Below are experts of layer 3 (counted from 0) of a mixture-of-experts language model. Rows are named router (the router's row for the expert), up (a neuron's input weights, with its number) and show model dimensions 0-159. Each number is 128 + 32 x the weight over its row's rms, rounded and kept within 0 to 255. Numbers have three digits each.
After each expert's rows: a language model's description of what the expert responds to. This comes from a sample of Wikipedia text that the model never trained on.

# expert 60
router:079161112130109146152128152162153197085118127077133120125106202138125122175122144111109127144092153157140165155162143099155060123054099122129077120139088112139158127094082109074166145142112148098128163173170116151114100064114114084069140079102096159083101127133181095125143178088091178128103105134087205074125190095156183091164102084126100176134153109117136148132099099156149143145166220140120147143128104183107121154127119089070131105125124183140108087129136140167156156097119087
up5:071139129166100177160100141102155130116109049130124116152092144157135111052118100070111117112089131138162101158150148123150148143145122157161054139147137147121168140159118125119172154133114192130121108065159083131143145081122143088100177114118074056084125132109150099131089110207159116150127159117156107202094152075149102116137185124142112188128118104052088127199048105110117171147129111140120132118098128131138114117120170145160182178068139157171142123090142159067110141140091102
up6:110158137085102124062150173127102167107079145107133093144111140152105109146108125122133166069110107153152152118065178083162087135069131124095106121192101179192105132180143143070223161121123126146156056136194147162077070125085103082135142103132052164132096152120162134137097196117108170127102122126107175139133168187156129149128089128116151190103136117153120169107168089126120137113120216107114110160154129142159086107107135195174129128123121114141140126149131084120144140145127095
Month names like March, April, October, words like early, late, few, leading, and "that of" comparisons, plus scattered name pieces.

# expert 9
router:140111106190198112129091098128150151126167141158120112158217101125131118138152135157100107077153142053111122124165087092159128132182142127130146147111096132062152164148173108119090081114077092106128121115096171188216097101148195147150079179117209157094140159160111099065118135091113152155138115117162131116102137136109122140111090145090152106125095086116156079146101094139119173151178087142129101105131186129143129068150171165157097122087112162124149101133089131182091166170097096
up5:154095144120156117186145118064057061058136132125128189094139106139135160089154145140135174131132087102093075120092133167051161117171159169101147148106128168118097167099165116148111151098107210131174079102119148120114154170121110164182134148084158135143114127149120146083143125210142122072119209165103096149126131107152105139128168131184140137193137127093074105121115092130187139139147108089094110163192148104145104109127165155130100095085090171072108159117114124151118097129141145
up6:126098165148122138087091128111167129140079148082111123130117116118134144085149151044075179091106167180080110112123151168101161152167139134134123109166188120145138165124103128138166131133148072105157099195147118078107143143135165150116134109133061114090112138139206131120078149160121149071093101168099092119068162081157092135161116159167137133102134141129095087179129153071090144131119104115153075109063133130156158113087135166127158064076156050139125129077201153146117093125153179
Nouns for organizations and works like team, club, League, album, Cup, School, plus many "the" after prepositions.

# expert 56
router:125168189118047152039068138075148146112106114128099141095172142105165150175121094117141197143154127131130157121143153094126141190090125122070117137128145111169128047103130150113139158131110144100110060111114190112132143145160119114159102189134138151125156173176144089144142135146143133094129110098121112137106126090105174049188085169197153090113097150155064121146093059130162190147143153097130110114089080136192124127111107126096121132140136130104096159091134147147085141064102133
up0:141190112122103078055164142098146156141154086106146102155160109102102120087161078135157127098121068053131125120106136143130145156144105121127130127098133122100177104125123158119125123178107124123142105075155174147128100139137177047142169135072115120138067050126105099168105165209139172090099206107109118133133100140116139180120184145117113158110086074133169074123174132149085123153103177161127135120107170049095112105114104109179164181129099136135143110130108125132121059102146192
up1:114144150074068122074082140058155109122062130148177115093097174091181144170151085089156139104139131139129167141141114119109157193077136120085145162124175158143148095168148099122142146114139133125098093164215153111121105110107099127141120159145144147149133128130120139132128127118146181138154102070122083189135092121128143092176145127186109135110108183155073106118077069125159166096107075086094087163088109159157183101129129140175098089098072070089073198118156101138123100098122136
Pieces of place names and foreign words, such as Czechoslov-ak-ia, Upaz-il-as, -ville, -burg, -ington, plus table pipes and commas.

# expert 2
router:132161112163106172144105033157170144166136171127124154091138188101162129194084128173132090113131153127128164156126089061168076150116115119124120156107088119125104126085078115127080149072127088091053176171139149115133102117163098141099107148132150096164159170165103130098142162082137130135102109163108187106088111120139087120108141135104150110089088101121159079100146176166171176148160112166174109104070150116108168155062070156128140121141191110198159090092121131116164165152130141
up5:174114115110091083078190177132076098070134117128073119144122074120070156092170145095107147127086145118130098066037165155119175126102145166153163132141141129152110123140125123103156148137170132149203066079137128163126114136109135111144158139116099148098104100155131106157157149165142146096142140183195150165139143139151093130142106154173073190131085101155153163133115094104149082124057157068103158158130150085137109092147171165126081177071088146106112177134158140174083091126139113
up6:188142150169145139125138139131090140166125126175110069091096155161123131123124092122130159127115101161083171158099158084144148084167148196156187178177120128136069159106122144204179153065122101138151146145144204140109100110121183113122127145100126142149108053133133124173124114084130186105095105115137172130066091121124142105140109074114122147088113127066169197134147181159086133114109165133154094113096182123160156147156111146178054105122133098113155179129126169093158074157172140
Early pieces of words and names, often after a capital initial, plus motion verbs such as flew, went, go, as in B-ad, Sl-am.

# expert 1
router:191187160073115094144096031161126126138125118228179172138162143129083105137143114163146131137135112092150129120098151148099119171179117139155138102107119118099144105122130070170099118057094116149144086103177137197149144154120176177171113109132153141143125163107064092168112114148093146135149145097123068096113144120091110169113113112087103130117135073073145090104105167158175111116143096079118114130114174104153158112095118093141135107109066182104163156130065119218153123120119120
up0:130104134145084116095158177093142125091100080120129113167130124149117166121122095142099133113102093112087127119108139099066080102149164105128181149136181190161153166146202121094139152172185135151156092162123171096106051168150126109135097144109075091156147104122176166131092119125110093140187139157124137194116139109095125127152137199150126195165114155130146177196178097095078137116110150119130107152117120135168078146159162191172029141117130124099103170136159157073112107109170119
up1:138064103148156143123150180100133106132115127172133125148125134156094162097107122093092134069106133128092083155116116104101134089117180149140147150167186148160143107162181199107160157174149153197134140125149127110148094151138124100136137109070077105139096051136203105172098139104109118153186164152125150189169118105135141123136115152175156122147082161137123159170164066128096100090159169106143151136117119105178058186139158173176110143137079116120110147193212162094076107109154119
Cells, pipes and word pieces inside wiki tables, infobox fields and website lines, such as |, ww'w', Opp'onent', Gr'ound'.

# expert 40
router:132176159134153080161063114139198146119145082106162126137139135159167081178128145110151117159191129138160145116157076111167115083147148081127118160137061112137069086131118094142117094080114186108062142141140110085170160090149096124115127130177185122107070128107115148101130096072083122140133197084125137063147190129165089105137101122099148067142127146152126110125104159173129176159164112107094120052114158135170177145096071156085160120136123163145121108120103110199111127145095094
up0:203069102124145063082113147124160120080121109126132160207124103104127099111172114141112152109160137172134157159053061168158122158128219103148067161131094119128096152177142099076187140131084078170119119072157157103143103147162130066134110113136132135106134113126143171155044095143143142128119196176133132089171162135103132168117140154155114124163098110144145112113151075114116106160141164093113158100081167112200092111143083138114063147119104139131159120150125129144067140140118132
up1:137128138146153186129150119121115163085141163119116130079144076098104162155133141140116123138099066073089163157100161120087115108144157088132155139161125106129141100141156128202155140175184087213119145139124170072178061103137112162147150132145125123069121108158125090119157156136119133191173183125109161106208091089125129119122139175170139160149087108135184122188130112110161124096168126132123129091093145136075160053155104095144105188162130170158136149156166143097075097180196108
Main verbs after was, is, were or a subject, such as became, held, located, remained, received, erected.

# expert 46
router:108092146108164097163059137178161196166151142063111161210175128139187090063155183147105113095128145198145151102144099112203141112064125137101091146160191113116177094161079152119157081169145095079116102121170149120147128109117151089113088112056095111157125174138148142137108101121162136193159122097121161110143116112125184128117185129101155146103137131162138163148110153152086133116129108147148128121138079050128103116147118147150108133109170134134105083166146143122069129126148070
up1:133137113077152133128102168133112164119152119096049128191052100162127093095110107126158143107139090160103092093094107114172091075078229152137172160154173166144119122159147096093147124175120114117167123070188155129177111164090144154117112109117084110088179107147135148135105137193150153124134179133156079111114184190102142135114125119106108179150134138138153106188133112130082048131154130093152095183148152093213127129103141098136164148101103136164106116150113080140106095104133099
up2:130085103163125104117088087171112112096082128134153148179098102144123135108127075146153189117088090165146089112081112152179071149094179119099185144169203128122123084140099153128112122177124085166097145137166116107096083133097167095104103179156109108160181118135151146172132133117100085180135179145137131132130075152125092142163173157117187141123136175159160168158110152190125082080091098084120124095125089065114126097138177162136080096146097170104187150162156109099131135080189100
Sentence-initial The and closing periods or quotes, plus inner pieces of longer words, such as or in reorganization, per in desperate.

# expert 18
router:168124154113135129126164142126134140133101136127116110102094100190100145097139172133129123156101145225091122126172136079136097121066109119125114165139167130130127185096156163122128131187145093090074199140193107139160109139160127078087119057142146150098057109131105070173140130111104184145117065113110183175124197089173100129141116146077163079134095126122116152141118175044173127107134171120143137173145152108102129128121083085072124103129133158153176105139112104176101148090101177
up0:152114159072153096148105129082021123128099146145144110094065137122093117096170114119160132094103137144077129163154147132080134195096114131111088098181153123114191185049147150108177129136128082145094110107130143125133132134139103084129140086093124112083109116093131080117116130145121143070127119159189166138115129117159100164072077129109130093088100131098126147139110091147082143088097176110111161168178147084082046185103151123137116082129083174091187135121150124133121141081108193
up1:144198134135078122136141115090149076126175097179128125103106127171111142094161115158125109121095115136096126112144158115118146151194169131139173149135088126111146187121123093151108145054110145134183098077194200136163161139153156145146167077114083162145114107143090091089098095157113093071106101118149055139102118180149068185081139138153139146121110117174138129128129124134116077124126116049078159139099115153158132109059159122210121138138117136180179120092128097139135075180144179
First names like John, James, Mary, Maria, kinship words like father and son, and word pieces inside words following an initial consonant.

# expert 8
router:134107070169092118200089169148164115107143150077050126102078076150109108142110215129163169103134158154065141116098148148108177129134195106154128083145164116073144126152163108108125163180141075106172140108046149155155134156121094131148099165154110092143128120109124171117144114131096100056067122118131137103167131092090158087161151149077186141085191139165119115140158128077164135138169147161145139091140115128198118090162103102116128151120160090163154113129179122120139109134089146
up0:161131095116137090171123116115103111087080071155118110135115130123160113096175191145156099031080127125114131133080105131057130181077166113130075167118216086116110104182147133116153167146154109151137159099094194153115098093111098092136129091139107088150145153143144117190108101159123082197093134167188135170142142107135123124168096078112123091124164125129127159149186084059125124108146180084170164124154122146196090128145138092097163162116098159144137118161109116088100125099112117
up1:167164124119109133108135143138123116178139166155151154194108118094155161141101097124086061127183110122116106115105100154138089125180110173101213128110129113143104123118090142162099115115175113136104138170148124088143106128059104081143099193127168102216165130159139145131158206090151193095148130183164123199112104139118110092142142196090181165126091124141145126138149178164145140138088116169137115087046099104178124112152110159174081172105144135117098132121068178120124132139116162
Middle pieces of technical or foreign words, such as Sy-nd-icate, psych-os-is, subt-rop-ical, plus common function words like the, that, to.

# expert 51
router:134104097130109127111116152184130102123181133165118091163121155119169134148118130119161162134168156156124154146109155079168115142076099132184072163131145163117114116103131076102072174106163125127128117113135173106053127104133134109095114124184109155093140185147133111099188098123068059137104104103102166119125156060156140113160075079114085094131135129147194176098157051060139135136138091137186112118080120166103179113083110066119146167142155092190080146082152138101173154158140150
up0:197116092121163176132169177151100069144152070160104095147107134174100114075179103139123122090117077129162110075072165091181149097164177153179129146121184085109161098144188089079097115221128110160187135156120141131086118130106149098124106114141100123082105155143108144168122110188132114126097168123135103146132156112122158085124108107128127118102089194161160179207112129122139052131089095136154111105087120083131111101160123095117124142113074143109138097163075104157149132134109092
up1:171104100161105157121149148161116072133146102154101077175176073077094112140093131131174191158173114178154115079087132145100163088211115129157108115129174142121132123067145140174139227129135113128091114140156188116073125141132154141108117153144115146070110128149149132132121063163097112128136122146095165066071150096142104112174103093143115117153131093078122202153134115065125160146083163094150092129109119134111178172136119114116119122160156146144152127133089201108144164070165174
Pieces inside proper names, often starting with H, S or Sh, like Har, Sal, Ott(awa), Hus(k), in tables and lists.

# expert 31
router:118151113105080164132090064152138091080120131173098129106209096149150135149160130155161137149130138128196125128119144081069088136116085104136090174087114089102109134096139167137110122097174182084086108115098125107070162116150117134077116154129094124063085147181108144138152136150078141091187103124131128099179152090076103083183117112130183070123132130161133191152109163143177123117140087102169152069132136126100105136099105134088198102180193153147152108134108079148142145136067154
up0:139132122103087132118079094162089133115072110136163106176137118118125136144178134141155157081135142136127129120029165107066138107139082097129090109199146081130099115129113155099138182149138172137093059137108184175090073081128105109161120146129068151111122145145097144192108203195082149167126140135203136105107080094118101133187143133118152132123116135118142212169116105140073100144108163166140183099124160147171174190127114117191156141163157123100123126157116139127100145120109133
up1:122150105142115135104088124097101126157155112121108135134128104203137116113169110075097073106078131124143091071121168185107085131133168132161121134192105104184150113133072195148109116108187151171132107106159133137174127077147106107101163164145087110113126139150098127111118152163126148147108097194095201144104108142170140151134132124119157098212146132059092155135126183085073097178159178090135175144101189080144102136142124089161056146132128187120125184139111167104124109178107163
Endings of proper names and common words, like -y, -ian, -shire, -ford, -yan, as in Safet'y', Embass'y', Egy'pt'.

# expert 55
router:071094103158103152124062120131179132159165136058149145174139154106179141087102136149130076144119156109131129078190137140174171109086135070087092142099085155147158153081104068084139109086084132091097142121124108112168180121090073151076094127170123170087075135135113137085100105085141105094101160091092111168147184130098076100115103090096155092119138123159173147107124129178092114162158094123120145155173147126101162174159086130106149110093168143190091074169117100135123151150079115
up0:116160199136056171132106157103104111170101126133105164098119104162079117147153089039070135118145155143111111124170194167146112151085174152164116100102128193104167165102106123097150171140128150193144098090107095088164118123058102180142163093084097100083161093114170109078119098143067071118181117095111127144121137097107165082136142137152152107115145120139099158116103084163101165144136164140112109158118136137130146138148163119125074147112114208188100138190142150131060138112117114
up1:177133124125123148112207158143121072141113074204103102131096111144097155125139139086150160114125058120084102213069137131086119131157163145146148132161137124180129128139143153165127139171133177165137082092124149128112106127124172108163173107104101086149176110096141098104123174166123159155117146205165139108106107078130151151133168158175078136167122123145121182146125141098149127076099153122077107147072121106166095107099182121152112134098099163083163205100114146119039117085189126
Pieces like st, St, up, station, dist, plus verb endings such as mer'ge', entit'led', sh'own'.

# expert 10
router:093155070124180107187124081171193158150147153086166135112153125111139117152101157162145086190165158160114146085161092121159179175148082061114138157084120073109155108085129133149117098123152143098127143136081118092116183070149146153107096134139096172102102180127114151083143108138153129093094178081080102134172155176139150099082133079121137104127134099127182114152123164092123164152169060145136115105162113113123149127095103128096190108110186129169063074101122099150136167179073133
up1:133117124140125100118164150173120109156152120126155139127114136176133120018120147107151097122146116158086073094161107135148151122174197115164186080138123138127136062116125188119106138096141126113157056110118178134188141193178132119156099196078078092167130106099142126099126124106119194121154122126084097114167184156104155147141119100108069144068098100148136114170209138150131136101094090112091159215134116127148098142162108158150164107114163109181088141115116095130092169105124169
up2:084134153181127121118102101088174152084130114093154109118167096088125125113156075148171179173131097086121198198134220136113054163104154110135113127112146152139108138116123098180139134173153179131080113129160153114058124071098128128122136170162157178166125089171169161138126107127178106164161078096122111152124102080125065083170128100157146143174183148148182151129113065146119095131110086064126106100107119126158172091176101194119121113119144144080118117165151142122139108133113116
Mixed group: the infobox label Type, the piece ra in extra, and content words like public, fund, land, plus table pipes.